Experts of a small language model.
Experts: 96 experts in each of 4 layers, 64 GELU neurons an expert, 2 picks a token, a sigmoid router, a shared expert of 128 neurons.
Training: a variant of Muon for the experts, 355M tokens, 5422 steps.
Below are experts of layer 4 (counted from 0) of a mixture-of-experts language model. Rows are named router (the router's row for the expert), up (a neuron's input weights, with its number) and show model dimensions 0-63. Each number is 500 + 50 x the weight over its row's rms, rounded and kept within 0 to 999. Numbers have three digits each.
After each expert's rows: "comes after" lists some tokens at least twice as common just before its tokens as in all text. This comes from a sample of Wikipedia text that the model never trained on. Tokens count by the router's weight.

# expert 6
router:519528514457524483464518479588586496528542471543491509551499475427578523491535513505398446451486514518563544545425512454461543554523402477396446440491517406492459486544505485578432502587525462
up0:433496539532444495508527504484531456471513579506453502482498613434517508532514501457399476487484441539521528558403524482556629486488498451385401481496593480506502422427494589434538490467453470
up1:491478479517525543467458477568536476526540400538488417483519415437486482573465429582468394492526476412436399651464468523500450383571462500493447526480526449535559511592439507451535487488526555
up2:544629417446519480522402453587543436517503613490411445512499492438496513532509605595457541451452502466537415455532491398406542522465526476538474447470569453538560551493474482425455482506554584
up3:355488569451492505564451521536470504516544520512468528571448555473403567474478453519471525545519471531553381511530557434485488545482503512518452522536497526494359487514526424512495474480480474
up4:402560551477429511514486468511599507499501465455495621497522431550487567468490425419528498451417500493518533621492500606546502532468481496498491507539449487618464464581479469413508523588439416
up5:523408541476531437485534507548492534501500512592509451487424486503431483551496630507501562478593465535595502513445429469553497516523524537464503555428409440417573530452429493462418484483498477
up6:468630563360585544462470422554459476586582509499497551515490473544599492474580465543508480429536386485524572545557480486479519552457514440428398483512470459488517520488515505492552528471531563
up7:427648508511564522477510519481557418476455565560499471536521539544440549477611606502473544491551540529512488506433527490403491583465497465545432440485491471538529498516597443469534517467495522
up8:462467520505600487555518471531483500470528557537468525516539527514476601531584584493449464503538406461499484537392493435531518491519529549579538479508538399571462435492512428501494492518506462
up9:445508550413554520432573540567423467580437476542548556614476456429514559547561540427593525392510526502513487470546514410425446515580545464447440556466622531567526532509411493520519547478491475
up10:578577571436545521502477548520492534518483472525550495482525451497499554461539509479471422472455463582600512514469443433555446609430427475497661486399514497557539482525459452486483535473542388
up11:419583580465541506363529545485454521478520542517559445520493475443445555456505425423449450511440432537507530438481519389441585549527546531537454463471547520535489430503540486528447580531485521
up12:545485557530510502467457510499524523596547581622490413497545462472541493507526596577469480464476440540490493499404543435456549456543425500555447407548550489476469514431495481496444470544470478
up13:477492500356462518552433487578469416523519654567446475592474504477501575403580522522482486509433565466511546486484503484454463520411513456495538449556489494570567635566454456483527465511538511
up14:515539537559510557516574475514562527518487495502457483611531472519588582402455469530492442503524557420478471512479481511574361525473479510416475474548506505527530516577546504546393394525459474
comes after: "s", "ed", " the", " north", " south", " part"

# expert 85
router:447496450455491563468552490551513449536569491512445536548379469438456462526510485518497529450469420459484567563574507464584502576613519453482464470558461553568491538520481541494520531581457484
up0:531530497559558494473514426467510429429494562466512430396456492475452475521428581498483506522525430404518537570553540527573627560486520479424428587462596521556502454543471431446512524432487403
up1:511447517464572513480471558534478472564535469523558535532489508557462498501572555499428533448527408565557497495465502414474556501517503469548583473427485670506639439546503506557509481573556485
up2:448438476484484432519587552489498497499520472509511608415489405524502499487535532502527456501497495531516530520415584460529496559606435571437523526525517504474500525473475458467550501510550534
up3:495466443533510475459499496487488491435528505513434445531439469398506539549546450512448568501450522565518506464563559520469553532520452602458476501420502536449552521485471537485477436482561574
up4:454598497483499521506492499569493555392554552519491523523475537440468582436493516576436490444527525488556508479463584523521483455509453407489485411592510611411576463394450458587454571503520479
up5:401505492489545504516430518478530503622640414474435586539429462494423467492485531476540556499517486516555526510469599457538466470521517435434484532454550508539517443542467530460558438472568524
up6:483484496540456483431441442590456534513544555563525605458504481553487557527518563514504578602436517510519630572483602477511538492482579555544495426467584479490466455518438437512505539597482499
up7:463485471410433512448489528482518540480573468585422521510441495431535540440535493492489500527590550462500437608604456523509521533545492559487442474408519467486465469544539462492477454578551537
up8:523468455456491535525464548504481437509530513504392463582508532409517496421560506573511486412560397490501495499413424469576470538561490480450541521573482552424453555530543592474397402485463621
up9:462480396476549471449582502568520412465525490570554525415499534544410507442557428458582564423600441534505527509466482547489543470439495550480527432495510539520494472499399466423476422569495505
up10:494439397522459628525555584504578486509603507479580482480474460488588453535478522430463463497507574476502593428443536573509572580471484438467446475492479514457509526481483462551524497590509522
up11:537532487445567565583503550547492573482616509556419485552428465436496526468435426485592457492472478492567589490595513487467456481556632471496398571535476555475544563524543461468495371564559442
up12:368446424499482488437473526460546539484438412492492557534476574433417474510520506489476472439485484450544542440431570458524580536601470348554437479502494513528474587560446510439531460464490436
up13:435562414490575564577520536476629468478434496467578541420492519463463479469548556556514527478535431466473508497441465494443549487481367444454475429511431490514552453543518576522411450544385485
up14:476371481508565475475553554531493537490548416488491552464506468520464426544586462449450544536584494462586565445488407484537484460470460519534487468418597555490527518491514632493500388490528560
comes after: "A", "I", "E", "S", "N", "R"

# expert 88
router:463528521526496498486540413570557471445545518490584476468453444472512456503560544457422416499486534549561512552517579519494546522415528551409569451466558502564472591475449458602419433598578468
up0:552533621481595477418547444563582440519523467422402545516569528564566494482556507480494522530518451523519506464546521532496520529577500495614373508392424428532432537502520480483442556523473481
up1:393449484393441422474538512432475543510589539498472620497509405572487525478484517497513515499448475593558533410452485570565373524437492523442502440473530455527452522475439533572435504463493478
up2:438530360462525529502560548422481455503534524505570468432536565493487483485524555474490458482443439441491513479442529477481480490602516459570484532512567501511493486531563472495512555485518493
up3:420446512488503492578553462592406438497513414508517427490421382465429533513474509477506485497446545562460483506505418446509672547581545540531528458456405469536498578562458525480477550437547546
up4:566498461480397595412491473573455474451571546505456409577550553437485494490497475495404593547523497500450516488453587416521431472510433532453513528548551449416486480476581553474483569396479498
up5:468604459573486560472425448530441518427532489523557562456478524448534464503503530526545486513633586515491569444511524577470603532438535475430481447521505571514524422530484514450458505421558478
up6:570537480544505579555558474617438483426483519507477576540543415525568602479590455571438542498510458462463509540517507441526513542496516574517420517467419548556532479479504588478425430522534550
up7:590447524468469532530476491608493528382540621530531438455447505496449474497536489544483455508409500529488588551591514575551453561420517450511597435424519591531501533498496538477516572491466438
up8:459505553604632488452443479515457457519496494448504433573469384497499454529600557459507510476564561494549618519416431504553487425561496394500637491461398447553550549557525511479560484492482496
up9:458558551499505465465561516553433494501604552481537432470474472481412533441573523449408595555456562478502481549536526471530536446471569531476506463490564533424495530521462546525455463448479548
up10:428430460484534511524487453569515482531486585538482577535586501552439525464503583459482497467553489497496515562486480510484567468474550355531516491517409456501557455615401404471494475553486541
up11:501484411442591450560499476512498432489541590488485465459496527487522523475520521420538394493437408522398430571527539455519464553546434522529457551521539626467506536567495519450499544545477459
up12:510495509547510438501492489531538612557506492549458442483418553573437509586395502564454592482408471419490528509524511559607506522613626463444449534484494504525462559584502554450549521466513528
up13:441485430512542597395466457480526484420504564577593582467518423496481473477516384575474488510495604435443536474530584470523502458575494369456516582557561511467479545535443516485510517462454490
up14:451470423545554577487497445406502467501514478486576513501513476527475525485621503573539455479558442434546581503499499427474453392583494459430491561446562486546526496490431528550511464482520482
comes after: "\n", "==", " date", " Born", "|---|---|", " wh"

# expert 54
router:464481475482409545436500564569569422511549508466578496484437513427470499578566523485442520531498497522548586452564467519517578527456492472488489465517586458517426488548442524531489474525433478
up2:514517412483502470437538453474426579560466479506571490541465522486517582469543500534529467455483540553538489465546490402296584512504485398502511503483457476435462548528504579515431559476498569
up3:412547417468424597438481532602468437484511427513484467467513549471546428528528546463571492550567449544491467407489526463516456491526518400525482547550509452513515547513377457395482496513531433
up4:538435440501498481429457541501555451588432564585438495485425474521535477538487516468533549447501533476606457461512550433509511600573530491468491434553548501430568547490412577564491478555483548
up5:517421473501545447471507589550462451544475474517570477490392500478511482583580463447406497489483559539336489500527576433468553530499576552548457384536549547456568568472510531491484491586455576
up6:544531508501483461449593390496479519538510453477497363512513496468513556496491474396403579550533519451527422456558495567396530490471531484553509470505515604503527516561658530461511503564495540
up7:491429475470471486486443490620540411520466539475486503520508449467367542532514543499564480480556454601502493559467460555512585526503540554531517509488503475489462457509564397543458515470497366
up8:455410456522562542585469535461543492550570513522535450482492474463505463545457437518513441591528493477506502525513432524499612499490530442537591487559511485440471583463542634368447444490500430
up9:485441503411467480474519513492559499490535453522508449495587499464481539432463536362495467510384501538538528570498459452500574565499493488493453587517560517563563404582555414485443530532381560
up10:425503551459433513431577503569527480483615527600461544492492510496509510527559451551439545576508439534494520446531466530552474552460494544641493465380524470514456492544499518569550506479506483
up11:513544454487450617364506543580518501589621510530546500522507525511447410509458530515453501395454489498506561569579477477480522480512493503427519398557506498524573467548444477527462571481408518
up12:501540555477522460498452452518433458513562506492468462414444463514566510505352547478525550506597490501477468524613427534520509501453503571445542530492608489485583555477580577486534494502512483
up13:470420450588368401473513486614508557431465467565487457621473504392510559473528506413500545508530495507450571455501426534493404455610486640479540477535589496473519596501429533474548549524469527
up14:495492540598471544488595568531638513508515411425467406474476496478551597537458494471505518454403549497580643567457401496489586517564500478542540568467546447472462510564435441553520531429413441
up15:457490434583494464602439481518495500446488611506521431427456501469497480494529484448493453552498551468510550456549567585467631551476529496429573428589422447479488448493448527513475444568564501
up16:475426435486452561530535556579492529446580502524523473417541502431490414592512496570478537504494532457477549507482489423442516536460444468473447535578461419511484501518466421462524450538487516
comes after: " (", "==", "\n", "ab", " Ra", "ta"

# expert 77
router:453485484567470515520498496559560471483525507565606443512441481432516545537550532538456485494480547625481544563493466424594569534470430406425372494561495545624493542452468483545454468539481533
up0:513557529488511512514472484469498411524522555572456478590477532515513534551486489535559478549473411474496471539401518459534497658439527398476546531473486541534476562517417532430419517505579569
up1:500487595572437459600476459545413528541483498453569460463462456530575511434500570466517485550555523366528556485485523518492448424497460454528480460477580547543512637508498548523413416466525592
up2:459531545497459540500481497523515506486514528446488440515524529481448532535531544502472568624384440484463463528519403571538426521530446449582546491464536495567525534565403508542444407523529524
up3:506438432478574490563522446576485470604468504502554553501456488509546443515490534480422478572546429439487546558512518481460537461494516443474554527454494555522476539527394461481562580449494540
up4:453503503395493566573552556483611475515503587499482498490468477536494617512478471518547571497485451527461539592465471473581463520499476446503477450534513502514470478559514521606388546461465442
up5:500491556451511557593628619506531447547407459606474506509383489495564506474495564468502474413434548499458496547463454455541518569487522565456481489484596596459425497516508506528482473604455546
up6:510481474430479476454546496560504559459505492419512614486501526524450483565523488532477527485481513511520485508513424431517444591492602499474434543543544556532544499533455519456518526462458503
up7:475519525547484495488397599521508554475516548533528522480398519481443553538457497477458418484546599522485580568478553557445580517396528475470619442519515545568467457463483463417504508473525458
up8:516434476510453495543400450481591558441569417488474491567428516438538501496530548505481495453450576536592541496468435503477519463440480429471534490433523547482506491485362595513584485438511579
up9:502449590501525540446417540452619505578551486477498547544509445560511498439442538472572451469529549455551397474448531549463563472444514481548485490430466490564442522452430451482587536503537505
up10:441409496436404508416482544564519538505437474486547542505477494453512529536518537422470586530470529448443543509472464471491479343460471510463476474550596514474494562600420537482454509598429455
up11:467532512510464422555536462493491545493509453441519535522447412458545521474604537534411517543491539425457367480531468517529423523541429566510431486498591525544487543481521488507492457540454492
up12:495490487448559435497565434493416456570469483517541397556467544507499500493509515529647508487506450458444416523529428454390479590542572419546427522496588503616485478559512562533476491466479421
up13:483507474480422462637491505552436521498510495462507433545571518534533511544486486472483572570470487500484429511493436562492558491453546488550495472451585447473515546499510515498533610442478488
up14:514504432560571413461451474551495550488449466459512465526400498500495467556428478484502516522407519548500498528530415522569519530499554551541473496547513466565405535509600571593455530495490512
comes after: "s", " one", "ation", "ion", "ity", " University"

# expert 94
router:480494472463504523484577458519455459445541551453581515508467491405578505507574508484413485450487491578521532518423417536505539585463409412552322521600547450508530530605534476435472555457562437
up0:529593592463496467508562482601444515502555471497438482491525548497560542488480499473505453395473603493469512500509492522550487526498475561535404475461508478450578443487510422567608530521436463
up1:543475442553525473579530458517484501416582491480459483534505405445527503495517494563532507406496553553635442481467452467470484549511408562508517491425512423483518545362454431437471477569527410
up2:465498492444519447523508427484509513516506653547510484443464502462580467433449491549482450537531474538538425502426380449525574605577437519479403481522475485512526504557564552443478445543530482
up3:474495509449494473446511445571487452456556511493529437484411480507443508436540530509571501394565383673535405410542545528506500522495468548587574522588512515523587485610490424494494440512523435
up4:458592501483559403497521457502461475421570550448671478549556524555454559520492403528529423532553399569516478544564499617575544521567606496500488416521466484491522492588503536574452499502524465
up5:508432495520518495647536514534429478457465517485479421546467464492424512474475525507558550531420635437396615516427527463506566446444502405441410544507579475514453516587417451473448537397487439
up6:561533510541588484543503563483478571591568580483489475452513562501490454465461435460529430476540507506537531460452440440593546552508496420449448495569481474635488528562490509438588519506452497
up7:427482529449516475554494473470472602491485568593435454588378429477499470466586558550495469505516554502447557464491574504488553597524541559503522406509525440449479455540554425530551532555520485
up8:543528460385564507435539443424540490454564519504574583441513445512590487598458502572549544447510476453557430491472466466510579453492591502600476428568562558524583553518455468510518452474443461
up9:411455391515542531527533546414409458514527451473498575519593560428552547438398417478415487435521485510603551499448583501491573511555454516457449535576523504472485444559474520459495518421523485
up10:499525499488548531547469574520456384572494532494541528495598384572459530539480554421470490385421455529459418481500465482490600546636488441531401516494461411561569446517390372489479527514479456
up11:496567578478489568424554499631385554557518628473513518605543440447507498416458574482567464493541485413507449485473507488500522467541464461549537469490528552496494527514435403389472441542500432
up12:551521522449543504439558452454487463509444470465588540481503368439506442452549502539538511502531397508465487588396516521508475543482496426577436496463504485454550422484496548416423518523501498
up13:478443415487552513414450590464381560524536540549512497495478487544555530495619474542518509472535490576513433488469495465507414520519548536472495556569612506465457486514470497428550531474541498
up14:436516365564532543468587540484505466508486505567572535538525445470519541491506557572496497396460431481611512524432480542483445544569521574519429593506493452511527496536466468543495504470428490
comes after: " ", " P", " G", "e", " E", " ch"

# expert 27
router:454518394375548464460558443559479445410514519546519479498451431450550515488544519455430523539571512447517516586539442500431473518554498557463468488519574547573552547542445517450500501607513468
up0:440552488522373588547504464545471512444529539554574523423520526459488438531533510536516529505492509522455465424496612531549459495496517539468521435570425496497553576501407573522500454538474503
up1:530499530504509526415490505488422501499491492462548398408482582432521516473448521534544485467562578548542465442533449517477568597591419498502488414511594523496503462446481493471529465555425550
up2:521573546503454482446462661451484543461527564451516495469457468532382499514473554475556488603424513502479522393486561461515494516475475514470551422507535477608474520466587452495433513518490421
up3:517454541533507437440499488532476449468509456608505460499450588409561498454521457529519541453539571509501447494461538568491445503537559480500540485491462568510446550570472620424425504539581520
up4:570503527588520579494541506543585502379470498460406500481553523586487415503515523449542563455414456543532486530523500480490511484512502483479511580463453513524543501569524413586441585487538514
up5:467572443465568610461503542438537535557462500459565414419611453459542583463557467485560488551504588522534443444516501499504512462542493441494556512468488466502597496474399559535511586540476469
up6:565511522499570507509547575459506428513574441513507561440566539582429450487539508433583455532509520610438510517439483513447570511410453503543535512547437545536458486534527466499509562489544425
up7:551534474506407547539478454467524435423543478419529596453521447454494526403461555452432472659597541515534524483506535470487502511471535443492494517456448513510560537507493537490451481594504388
up8:509516458480485476588436519499435566593557589478526493539516448491493588473490488480481554551466420547460449565547536493516413428450532468595493492546552611613493436519451494512409478424554492
up9:530437540555549466472629587442471540415462548507565520520463526473491452504519553563492517533467488440445514490440513461545540523460549502441515473519568583465439506549488538514466493425614466
up10:485512466473553560586489372541487511555428490528567528431564470474477489560393563372510459492474461489495520481467451446483518436502563539577461642463491434446527561526446454425594505531506547
up11:489507424460552436587432522517490495437484545496508442524529580496536498439473471546498485552497367576557454485473538395435486463564494374410472475587421507503585471456550499500531556605570489
up12:459621494580474546398451543518455513577565514463542472505501506506546381481605430485501459563524399446510468563405455512454517430433463431563477498509453485495582507419534485582489536533552480
up13:513625599525456511459575429469412496575557530513518469495409486528415531572520468440456523436490412522478428516584494549480421499518516572427560404513526508533568486488519550575446459481504456
up14:450451466535488547459503556478638402475563479527443479556473454580557525407540500526492479459552544488535493547465464472501507595543449493433505501495538459422515526486589433472517579568498532
comes after: " of", " in", "'", ".", " to", " at"

# expert 7
router:455515455485463548542558472512450408504567487623553598441479444461538421524538565492533482425533527507539477477589461565463513534452409432490455453612500461436480510546425527514501508515655545
up2:516511578407553597448578503449573472476493541608565513407543507476563534492497481463440551466501439493474484549480539534553491547479529545515453467577510554499525466546456487565499469518544481
up3:572436432505516634484505489529467473552576562498532450455554471540499441469422547455568507468488536516608547572527525548491556484482483434496574494579468504453474502507472441473383506401585503
up4:433449542586502530487528524570475495484499508487430512534517442569499474491511405428432400517405583541455516495490554502531573510567515495462465584541544619463485562504535511474513443425508510
up5:516526546459525505595603564446427464573546563578412418493510463592407468467464567495514496376468569502494457523513548532478487527519497514601437412454526571501434474505543470561526551502456555
up6:490511417515505426458524447538522364490494430504384581450476477539593471477469498479516508548509541489549497540589491590432544520481521498491439471488450499504483589540446514552500496493545546
up7:386572487574533569565534387518417487510434517438551429491503553539496492494496511415475550407518537495521485508522521510448457520508512502524458496464531455467518556444455523457520464543481586
up8:447483455405502472529467482464499473538527532375560507497498468454442584438552505528476497480513429517499486515527460512527553458505563509540397505514428522664503569512510581462564519449565576
up9:468531415628512594485534504488445445623556526546508503499488519579597484490467535510483508403497390426585538455511485581523598445554380468515533524483486484547424531518526519549491543463434453
up10:525519504481531507592532541520506565477563416559557524521412534503564372478575475425540448466467571624500455440537378474448479547424425547524511496511484442519498578560496451423444530585566539
up11:449513570478498554492524463479470458526567508583447512507530503444453450530585406486498534570579468539416464573506500495495512537456539494534433511536544511484497484462646492541477578531583549
up12:494466497491509557483528488481486499528467477499590513588584438446464566583496489525571519462489483529488490533443475516488570559492587443583538556527468454537498543523487575513552494426559478
up13:451460376521466567514473509477514495566539535558452523434460465415510377600618587548461483515461430413489509493425391433534486520515494470486449563586509474476450432569511544476462537463496598
up14:493463513507484411527436468493482422458594512543438568417622481529445519474531491516463556548422471432484515542568516573480518526525515534473468533527528499520581487429400526401350509536493578
up15:401471544454526497561580537527480507473503545554545518539429515588484460509526473510487447474435479486482538490533494504514519464458498465526522443604474433506470455523567445493496505511474496
up16:453470431533552581443478468452555452520574510583488575571550516374453452521466500502439542473508561486453549475508448524515625431507498479521448520469558393471501513512514444551589501578557355
comes after: "c", " P", "i", " G", " the", " And"

# expert 84
router:519529490442481495487543503539542475480514509559520387473511504474458425527554598490506443436505498490563542490474473495408504492537525439450547499616630413471521516511454453471545504525508402
up0:481491489502455546484501492485646447491540514522413503505605500406471456431465462594536505467518588459568611545441505507548561515559529527447359530468612447421423556455531404477557514495456429
up1:594566478458469551522507485544515474534543502613475473495572498516522513450602527550498469449542537488573536525520485475508425481550426467538583436439536418507445593585457458469491631545494493
up2:527610473494487465517567424580452523522558580546530489487602416541538470431431463579579482466581491571540510532500454466477552488510522461570570447518458452384528535466511473507548425572475457
up3:572525440551492574594457493494466484512477560525517557469428465532469502488449489490444559437451533542582546487582479486530505490503470542572644424552470428516486518507534497528437484417477514
up4:437476413463509486536550568522535490460502505568487479406475576398491410564491576488490447470480481363589424467569451467467584491515431532538499421409479546616539529416416514444546484467535425
up5:508468457535602556506568566500534477528464531510449494505519454529568514463520549562535476470436532401536542526474560471475598512498521430463532445552507456517453523509476527470445439520564415
up6:509521537405470461473478456461506575510526568523586486475614590466449506517520495457468435515502469520469535409463536489518427486510477459539467473469437549510464574585490535408526596558493446
up7:496525505507520469470502481479548418504452468543537527551428478582528561533613488526505510498470464508505500494531543492509488523533469461486587467525567537537552569514459467485511452496512441
up8:565497437537540426493483423497530520493569473530570503499510547549528452506549421504469584497567534532529472466499434467518527564483507471558577482447540567492460502492372419471508497533416474
up9:563431600476584461515467466528514556464629456529499455418505467538494489557520508435563512538472466417578493508515545524466489540459535447492475479404463505463617543499511642515482552484392533
up10:557486497466495629432463451481437495516464376535483501488527474459504403524562535488636493438437531480492554549555527503513468521472379494460506418602497510525497563511444414473507500590454538
up11:466539454406492547486414551505453553437453464499602483485534529418561477448497531582534410524438571394504479452420427524496456464446552473526473491485581474565455613478449498577451463541460504
up12:494576374514504525489532478469589537587471561508467532493463437461584467565506622442448529501559461455553404564519557466529584587635459605458542464396456492455524411441534526534468530520480582
up13:536475468494458557519456523576530513448519520533491517439536505439453419392470514337587503430502590434545569529496523529368463473472557493529566579606567604546568670505510468487492488423489508
up14:569479401500406477495553400539572511529458597516494497462522455490476397528500541572456436515545504476549468527420507435355566469482542495508562439468503475520432492536509535464464476502450447
comes after: " ", "ra", "ri", "u", "lect", " Sea"

# expert 59
router:474494443413551595383611513571521506525576434524529468539456481543453473594608506484518439445583522458489565432528447527472556459410503521442531446499538492521524556543545475520412507520453547
up0:522494512487557517506551524615432457539481531513535511522493471398463460566536479499514435501532535496538477501518395539491455500391536483476520499560561470405475407544579463530414532597516510
up1:526467517485519472518480542504422552553602506505415496466570580440530464419522556454473400493502529431506578522481441468436578474545473496441549487538524532497519461530423511471486613556515477
up2:422478507459600501476635496549492472527511446568488467483431456425566525534547548596542413456518548519402514467477528435523559528444510577432550572503511487530505481458499426451434484553522480
up3:515429499440481565463567512539569394519567546495479452449582408616440480581495519449534399497562461497493565457492510510469579587464585432417463503495498506504495541528540447435445563503502560
up4:516521429509472553492487479523472540470538585467545543553420522551491431448509416547517522450492542523551437442447401530490497523528333470430557453441533489514525539469510544555449518492506428
up5:434470473442523558386432598538516523488498547494474461537495492518499561512465455488529516514422519522516471487497478488526518511431504482478527501539439360557465543478478473448510480583480515
up6:426446470528495553401498516545498603513602526535529518520524546467509496502549579610408547498441520392514604477544434473511444595574479601464506500448522495403478522529505540535449518466495519
up7:513531528500526537483547407471469563606530585507520516459476439451597580540490539432480406466559492371521536522457506404518513444472482501489384568476452552510463519530529591453492543442554502
up8:512478470481489607455568504541514443429468422539478574563492431530494520500528499415515463428488412557546509493544454415526516469517597574502618565473514516448443456558583482443501491572518542
up9:500633437526465463456560449532496493474538492519464485510492490445605542513569501568511488519518492484507426507450451489455475562476506512490542534576447492530517434506499579457474516568473486
up10:476452435476532463434551454519539467523590427468454392481476552529489498475498486385510450526523618559545446494409447527527431481460530535491578476543469523530566592475540540441498533496574551
up11:474463466517565566477537556572423481493560493513499476485489449492433491482508455502471492506556387552463528424483535456516495515492521503479462466473575468462483420620513418519471574499439439
up12:483499524505514572470523547589504548466622507470421467437487462447474527464650565424545565491538514523415469472512479522584459516471403523480517428505499444460523430489542471527380655543497538
up13:543468580495448480475550452567441634466522487589521561493524531504483517491540492574500484506489520513439431495381414441493517423448540504576475418489593458505487491495525502453478572586438585
up14:536532530555584563481561440604491525548492466486407441487504519506506539469498542605559529552542447577572539490475480459499587476448517444561585496468485543512456538502493552530478526471620612
comes after: "\n", " c", "mp", " co", "p", "ric"

# expert 53
router:449496527418451544513506433596543499445530494574460467478427471484532637491489564513426498502535462506473555464504512452445534494513402523454413490575487670496511482542427455569383508492449465
up4:389476458487390511400559508568474474511544476529531517567609471476469545417444536525536482513382448531447518500411467427439544471553501532542502518458465499493461512543548482389450635513594540
up5:488442522422572541520536409565510409389504434569544480523459480486549554496520495463459572555485515483388548432528521487540496530553469473501542450517545537470595440561484499470458453500532502
up6:413515450475458570515466517442471556447507525498465460590518590462649529462507516449437504528592452507499547512489469470444481495573454536429492502469510544485492532525450517503418473519621477
up7:526427579533439530425544465490469509560595534469431522560551530526501480435438549472510379507479463510469614478583569438515624491527495565402448569535519611510541526530437579426477503526468427
up8:572476522472453524482569489591443543493483578548498493479541537459513566473512480487570465545538587394600536481559431469535522478427506460505491512445485429432486568564513583589425434448477504
up9:493485527403480558575558451573426441480435521497523491454510519487522654553504443587447503574480548415461517454508542412404454554408484613429384547491600444578497566514508561573450459511434511
up10:429480524535510572549480500533458526555475564521488445414492430469600464486426542468485482400494529364552536477487517448441519502474460546508477611480513538465521505496533470513464543557437538
up11:525471578523525489513459462504594481483554572476458526474527467502493544606461574480361476533552442503463523561459462460474600494536607448409521465499451520592548563605481545527512501462511521
up12:539415513524589560441514450519541405428542483544511538428515574464435448531442452477444499484461475548506446431478461444593501447472413541520485549484474542493597479539452480501517502477483579
up13:471586500511469569503518532555471468492506597522491514468408580535505558437421546532501520478565572546445528441456524466595381513448497597507583505502488469566461474552472537505521420544514516
up14:526538449500486601430428420502529366460535464545418486461408519434529566487502571520533449452491531551559563428486563605431510587395470517444526563548503511453502477526487456476432539409545496
up15:430483504459477531505453446505468491556508523510472466490410451512537519506516619484484474469496479536519525516359535507430465500545527524512426488546564513578496429535483537479480523477509459
up16:486464507497442453446534531521457518457508441539439509447524510519534574539466597447538559402442407557445461571457515536450498500475493502511459503585451502540561480520500470554379491573536560
up17:501594427414559482529458470574508484467499457476428524423487611601518502417531564571474421528419488401492499470498506501475466575495419428497376455509495543500564500542486551574494557557589498
up18:497607542514454516466507476542550512469459470494383497473463471495578572463588460514402521514452443504537472474551537472526476646480431377409450499471440552561495480540549434454573521527513514
comes after: "-", " of", ",", " (", "com", " Com"

# expert 11
router:421571488485527514518544449494558434491603499489581505532447464467448504406565545472489419410578514427514535564463421482495548538494491470434467542602550575583439488534423558562554492599465460
up32:486561557443562528505493548575560473525614551440420448490506426532510529477405466545599491529576468453523526538461454502482433486538514410433514470514565540423528582512465529477515492520512547
up33:540540538486555568507590470534587551520508513490539453567530529486535458489510422508414509507588490513525512465490468541441537543478505532681491427497584437502510532577538490551455413510474472
up34:516562516550552466509503584520545478595528475554502483526470556379483492536596548508459484449518491526420482616503413513546457530503377476471484442500593537621521458406474477631488413502470353
up35:438577539357443466537556474570440525534534527520505481456482517530503503478524467588519509403535481351555548444497524451433458479471427504507440449465554510594533549498495537560561473502540530
up36:458445468502540529461540409504491448574482496448550577533563496442481445504498444575493452564461517397473505482441395539502610544571475582411479579497456532515539526501540419455508412476436441
up37:476480565469458424370489460398447511452542518553560526581429497451503480454477493436360539562570482604486493457502428441596471568464497540443516532501532508439542437467487503569504519483452505
up38:446497472510468367497526454502423509510503530463468430497556509489501511567424594472478524510534420556418505606603412535605575407551448517568523533612487458589550474549511600548513438472492530
up39:471501564546479489500529589455495500439598559500568459441460460511561633551480490479525468527565472439425420494531439526509451505467447496549522486537470503560511351401404572503475505483484420
up40:522638488509546598501495529594522530600511446441480523476505479421582511507454506535461549565661538431495427520482503442517484528495442487475482482510427611576453529432606473485537567449485532
up41:523529561568511499510559427499538441545506509577429535463424461587462484445482595520493447492507515574596490448467561480471555510606485389525533573454640403475567562513440536486506547531532490
up42:470425454440490489538498451486561464397497498492471519486575546492467522450514533542465464515482475481452579645590518448487502533521548475543451507406465510549527438523404517502471556546537474
up43:536535479459552394536448484515396463527462436475562514603432560398465452441560420487529451439513611530562522515577477409567496488474514506566411515544485515510470497425526513484546566577509572
up44:479556538523479413511538502424467521507552482519508494548511561485549481492587526478473486509467492443444478445458501488513531656585593480488485532563692465499550601439471556489537520555453474
up45:533499501535569516480459476454431500477510462597607485430435462559441503503473571519492430455518590529458561438537545502432558466473574534499433553401479457512522406457529565545500489489582477
up46:487481522422611575514471515480511509482493559546548508493587559448500482515546559565410477465565477499488518496448491444517550534503566581465579582540507536573470485503482642488471481513515594
comes after: " the", " United", " World", " The", "al", " his"